From a checkpoint of a small mixture-of-experts model trained on Wikipedia.
Size: 11 layers, width 384, vocabulary 8192, 170M parameters.
Training: a variant of Muon for the experts, 1102M tokens, 8408 steps.
Below are experts of layer 6 (counted from 0) of a mixture-of-experts language model. Rows are named up (a neuron's input weights, with its number), down (a neuron's output weights, with its number) and show model dimensions 0-47. Each number is 500 + 50 x the weight over its row's rms, rounded and kept within 0 to 999. Numbers have three digits each.
Before each expert's rows: a language model's description of what the expert responds to. This comes from a sample of Wikipedia text that the model never trained on.

# expert 34
It responds to: Pipe separators and digits in results and election tables, especially the 0 after a decimal point in 0.0, and times like 51.20.
up0:553508530473492462430496510454433589535507512427499488560452518568482518420470565548491285477524387426587563553502455516527551549510519368443506
down0:548555492537465466495539501525482454502509446531570556497565608580492573616549569499564440561533497602457491496537480457460566421513536542489617

# expert 20
It responds to: Common short nouns and their first pieces after prepositions or the, such as need, month, weeks, wa(ges), check, co-ff-ee.
up0:504376530470532486562542533436465562489544530432593531529481501488437494476447493415358476541528514474508394544508535466497470458479597531483500
down0:543531437523445546522472356522544528517565474448547549564544534506506452509501413507515525533380493481560479461558442473413513504583514535483499

# expert 33
It responds to: First syllables of names and quoted song or film titles in tables, such as Sel(f), Tro(ub)le, "St(raight); also initials like F. or P(fc).
up0:526476554543538465512465515551455496549442459480577398507511503420435546579519512491669481571508466444531410439521503539391500539454521535355472
down0:496500507472565618528458435512452514518489532482515494425558546425531441539465468470461436469502549458558436632492502509525447623513443504512544

# expert 38
It responds to: Word pieces inside quoted titles or speech, often Cyrillic or Slavic, plus chess moves and name endings, such as Sh-ir, St-rah, Nxb3.
up0:480522506498462484577553513450519596525461490475449508494487511491477542499508427532497538497380440499476472519503509482506490560468512441496458
down0:429511482564600487495455466452584591602507445484572553537541533553463563419459461453435480479489452502400519555529487585621428551538476580550496

# expert 14
It responds to: Lone capital letters inside acronyms or all-caps words, table pipes, and category nouns like genus, family, Award, Fellow.
up0:545495551628551453428512408575505453554607444551497488481488507458506565431646466495509456442505532538456468569530399545391462517510548491457470
down0:510448493439463533437469469498467577463552473522446455593461572537472436569574559505444401527424568522470462461516492557563499388535489597496472

# expert 12
It responds to: Pipe separators and closing parentheses in tables and lists, mostly after numbers or percentages, such as "39.87% |", "485 hp)", "1 son)".
up0:502534457497520513521448524560487524561452468517511546532488530570408515461473503612469514542536540470567471535524490551390426617507498480511509
down0:519546545490507509492484470512428558537563443479469448519553572483594492592516523392499391506420531497522524494600412465475532626423394446548532

# expert 61
It responds to: Hyphens in markdown table divider rows and header abbreviations like Av, Avg in sports tables, plus sentence-opening As.
up0:414495373465505429535535449458438513607318507455481505444459562570501505570448419457526521448573552476541509473534518487471445501565542489474481
down0:469443515471506558485576574543417449475480515472534515537434583433546467461395487440534497398436428575522517509416545581502521514565552537441524

# expert 58
It responds to: Hyphens in compounds like Pac-10 or Diesel-electric and word-start or word-end pieces such as hyp, Ac, nis, -er.
up0:639465553447541515588477456555421526505464441565514479546464685535434551464492465544496506475547476472525449511490480529442448570467467522493451
down0:505442607544485496385539530456502538530495501514541575464517442507410490565488605568531532496478551561541514494618416559434548417555560496475504

# expert 10
It responds to: Mid-word syllables in foreign personal and place names, such as da in Verdasco and Duda, ya in Wijaya, Yu in Yugoslavia.
up0:489483592460525488492637444495481660400469496491644464537448569494518485424417370546491370428508522503486569561496456507472490544514525466513451
down0:558435554420486531448524577492449474454555534502412507476569556550506428452463525514532530469525468569461531510517476562556506513459549439511544

# expert 0
It responds to: Mostly byte pieces of Japanese, Cyrillic and Javanese script, plus scattered word pieces such as prep, er, otion and coordinate digits.
up0:517542474489509469512497548405482487591545571466480468489528552501527516517406421523486555513502424518515440521504499493479493521528508458582512
down0:568484531528526470496563534565562391512556468473420507414464509475491592627477467423524568435493418463496430467494507574587482426488533519458453

# expert 29
It responds to: Digits, years, unit abbreviations and dashes in parentheses, list lines and tables, such as km, 1936, 1976–77, 23/35.
up0:546470548464451409508638465578454495447399503533564519550458512515464499539330460538568532561505564504501524598590470554426494556485394448491527
down0:417521465478456525518431459530522527451513485442527586503442482529480550466418471492487495486401506535399440416465442490513415521463628583464510

# expert 27
It responds to: Subordinating words starting clauses, such as while, when, where, as, from, plus country names after to or of, like Afghanistan, Pakistan.
up0:535489591530468516421552460433519408395511416518421462456486492519461575545523614501479567564516419465485508619552604542532502469457488581490512
down0:445473496513443551472592526546539590559595446525493430446530490452510491558551543446482514550542588438538473542494484550454632489553378449540590

# expert 45
It responds to: The verb signed in contracts and treaties, first names like Edward, Frank, José, and suffixes ize/ise in advertisements or Venizelos.
up0:700469493512564510557468534527416577487457461506512542535502586486402378508487536558487497521532472414454465481552498483522488558508483460409514
down0:578443564523617442535482433499509436490490493575594490594414501426476496475475508530517447484450455490576467463487449440469521485526464432571538

# expert 6
It responds to: Word-initial or middle pieces of longer words, often after "the", such as Lou, mon(soon), quali-fic-ation, cart-oon, un-off-icial.
up0:502465542479578520469565443442475591485455579463596491574448554512477562435574458513560611530537473501494533461456593530573474445574538567500436
down0:507499458405480471434501471516469415454481526540404515518496573469612530374465430580565530470511562520491502504533475519437434544467585537574554

# expert 62
It responds to: Years from 1950 to 1980, word pieces in genus and species names, and closing brackets, such as cur-ta-il, pen-ta-chaeta, C.
up0:550452528460585468534431457627486498337390424540391476541463531591506531475534431558514523583585480497409486473509516508472496507505488467473454
down0:523495547551455551467451567539503469480590483448538408501464441437518418488457425445557606558459478506480429412531491528455473545499597554496507

# expert 7
It responds to: Word-internal pieces after a prefix, like subs-pec-ies, su-pp-ort, members-hip, plus its, own, Part, Kings, current.
up0:517425532526565446530481518494473583462515574502468476498507501545452510481512501463579629467541543524506709531554479529581489505503472468537498
down0:428452497558435518506509537518487565503496434414551469545478538505570451509533536456487527491513497514466466496484620576579465491513513446486535

# expert 40
It responds to: Final words of institution and place names like High School, White House and Premier League, plus and and colons in career lists.
up0:505513573433485438539417487464484487577401481471432494501551530584511513518528549541477556461534467478569494606443498462513480512433452432521453
down0:536530471479423468544496515480464522515493544411626461454483488530469480620480435513393509503459502525546544593542588489477528483481593513509544

# expert 32
It responds to: Closing pieces of personal names in film, church and biography infoboxes, plus job words, such as Rome-ro, Pil-la, painter, politician.
up0:485515500503453472480563576504536561484474600499527467559482541498498480510478410461569566520522436460507502533594468390494523456568460488619467
down0:467408475521474540520551492505551526495530542514490586408509550502420515590512571596492520498553537566510467477505462490514467533490549500511485

# expert 24
It responds to: Articles and determiners a, an, the, other, plus role nouns such as coach, mayor and board, and "ign" in resignation.
up0:558513547422383518550441480528461466500476517525505504541444550584436547395430452458499611553563598448548444503538464520460479557547444488446455
down0:517416492487485504537433490406457531530523514501398523487512572481415525558436502494516483445578560560478464551518465580515588497447516580571505

# expert 63
It responds to: Determiners and possessives before a noun, especially same in "the same time/area", plus his, the, a, an, each, every.
up0:481467489453534421475530512489520471519498552416449482578541506450478617512530578513404524595571488478462473423480458507462475563375478505560500
down0:508513496541505552467526536449424479480439430413458591497495457531454440498513506475558561596489539447478467522460612516574465568538474470434482

# expert 19
It responds to: Main verbs and commas right after the subject in biographical prose, such as served, worked, won, cast, faced, and He/She.
up0:514469558496504461502536438511481409480488460522513510500474610504470522450605485515442493487378510524563515378490455507455448448486512481468534
down0:445496510589430592432477570503578469533515516449464520515460523527419560524478471559441544557610532454553501471455468530485488466492456458511491

# expert 16
It responds to: Final pieces of proper names, place names, abbreviations and years, often in lists or tables, such as Heights, Piaget, OECD, 1940s.
up0:511435539494492488472545444492492625479421402520470533556489547564447528447415401489460455443523456466620487486554551446467491457493487447487515
down0:523523492590424436502492535509511454570496536562495468472480608486486572436497520444480446465598454485524524512502527521578509561530502498494463

# expert 51
It responds to: Blank double-space cells right before a pipe in sports and results tables, plus · separators and contrast words like but, although, however.
up0:520487504449527472513484438465491553479448492482551526516493488567464602584586486580523596469478394513445486578597476494507515558529523491531436
down0:552522526467467484527495485417487542447548444545551579452494608539443506484478437471414434525463452613488547488476538538551474433482525454530428

# expert 60
It responds to: First word or word piece right after an opening parenthesis, quote, hyphen or slash, such as ("at, (per)son, (ir)rigated.
up0:519447524465536332494519478440527454448551462559544549466515494524545499430525537504521467527525543609451479536508412396459467418489520503541549
down0:509502509465445403419444543521553428497566488480477444505536436509468499586505488422416474405453502517455409526502520510525509469555453469517479

# expert 49
It responds to: Conjunctions and separators joining clauses or list items, such as and, semicolons, commas, which, when, where, and table pipes, often in sports text.
up0:590489519569537482557501493462307513539407533524496522502565458494472529454507486461592514545538468457488459460587642512481465514502525507503539
down0:429515488502471542416541465405505472452472457545542517463523555544506478550519607585572487525450525399461557455541450492558493551506577439517573

# expert 30
It responds to: Plural -s on nouns like dogs, expenses and reserves, plus words like that, this, same and us, and ISBN 978.
up0:502513465495522431569540455476603526465540571489434458558443575509432456445545499580520493456498453475456568436504478524489440480493509570379459
down0:482592457381611521423554489527548466509458537476505453576446511453525406492499595575549499475492488499439496492414451492516613562555524445482539

# expert 15
It responds to: Word-initial fragments in academic prose such as cl(inical), sp(atial), bi(ological), plus empty double-space cells and first cells in tables.
up0:537445593505517482527509479504498412587493466529558521608461511494497515477547487513561511525511446449476521558592560497555477447570472440487470
down0:525440433501476484522460547353391519563578539553500467542591536485549532543564457480453519442540457516507445523540491541541480462497582492522493

# expert 4
It responds to: Hyphens after ordinals like first-round or first-team, list-item dashes, and pipe separators in sports and league tables.
up0:571486565539374518585483549520508502450500377482496547524543524488565501538524594529497491529471541479509536487572455526485483396546427459488380
down0:561478519474497499496524464363566453483466489554553539489503423503487531595548468442495513522421496547416481439568549499567547441428588565518497

# expert 42
It responds to: Pipes and spacing in table header rows such as "Title | Singer(s)", plus dates, years and track numbers in discographies, episode lists and awards.
up0:497476495488501429454496472442535631511492495534544547597516471475487542484503500499559574497535493482467468492514488486477519477516477607498425
down0:452515485532418504530477616529579501529418394490463484479459520550464558578568522558531518540505425425570458533535512519501527570601483567461511

# expert 31
It responds to: Country, city and club names, medal words and years inside lists or parentheses, such as Belgium, silver, Bronze, 1957, plus adjective pieces like cerem-onia-l.
up0:489506568495461529553508471424420589579587495488473492497504566441496498629509498518535578603528532480448615558513486427491473523473478486469467
down0:567494504565443392449368513521523537421544555630520592475480504527475516458607423439555489543508526527417491583478505443544611561465513506486591

# expert 8
It responds to: Inner word pieces of foreign names and digits inside codes, ISBNs, catalogue numbers and coordinates, such as Kr-ish-napuram, V6, 978-0-35-6.
up0:497503520482569474495467483493390472508450504463594499557517516596490512560544547489421415532527479512507533482543581469551463494476549490493506
down0:541515573464525484482473569457506525583410441540546525483442531482374386548439488561562435509417570468541478508442467436459478538552477527491522

# expert 26
It responds to: Opening or inner pieces of ordinary words in general prose, such as m-ast cell, sneak pe-ek, account-s, fr-oz-en, res-up-ply.
up0:555442577462436518527438483354416539523393564531558457519388528478524515364521427682483431481447533505483436545508515575466507500548626412476485
down0:523487364479484424456456487529462445485500588537574542501444566497490586562503440603599546525555608482521579474528496528419562453511556499593558

# expert 23
It responds to: First pieces of given names and place names, often in tables, such as Diego, Chris, Cas, Chivas, plus "ble" in Bible.
up0:510451549448491491498422538537515556488547543472583482515480473488476517549567450446486547465637474448518585472506569538472483508468478522491477
down0:532554494417376472560587487492490573508521544602466532470597584481546474423493578432462478525532558470449482549538489529569438514496408471517550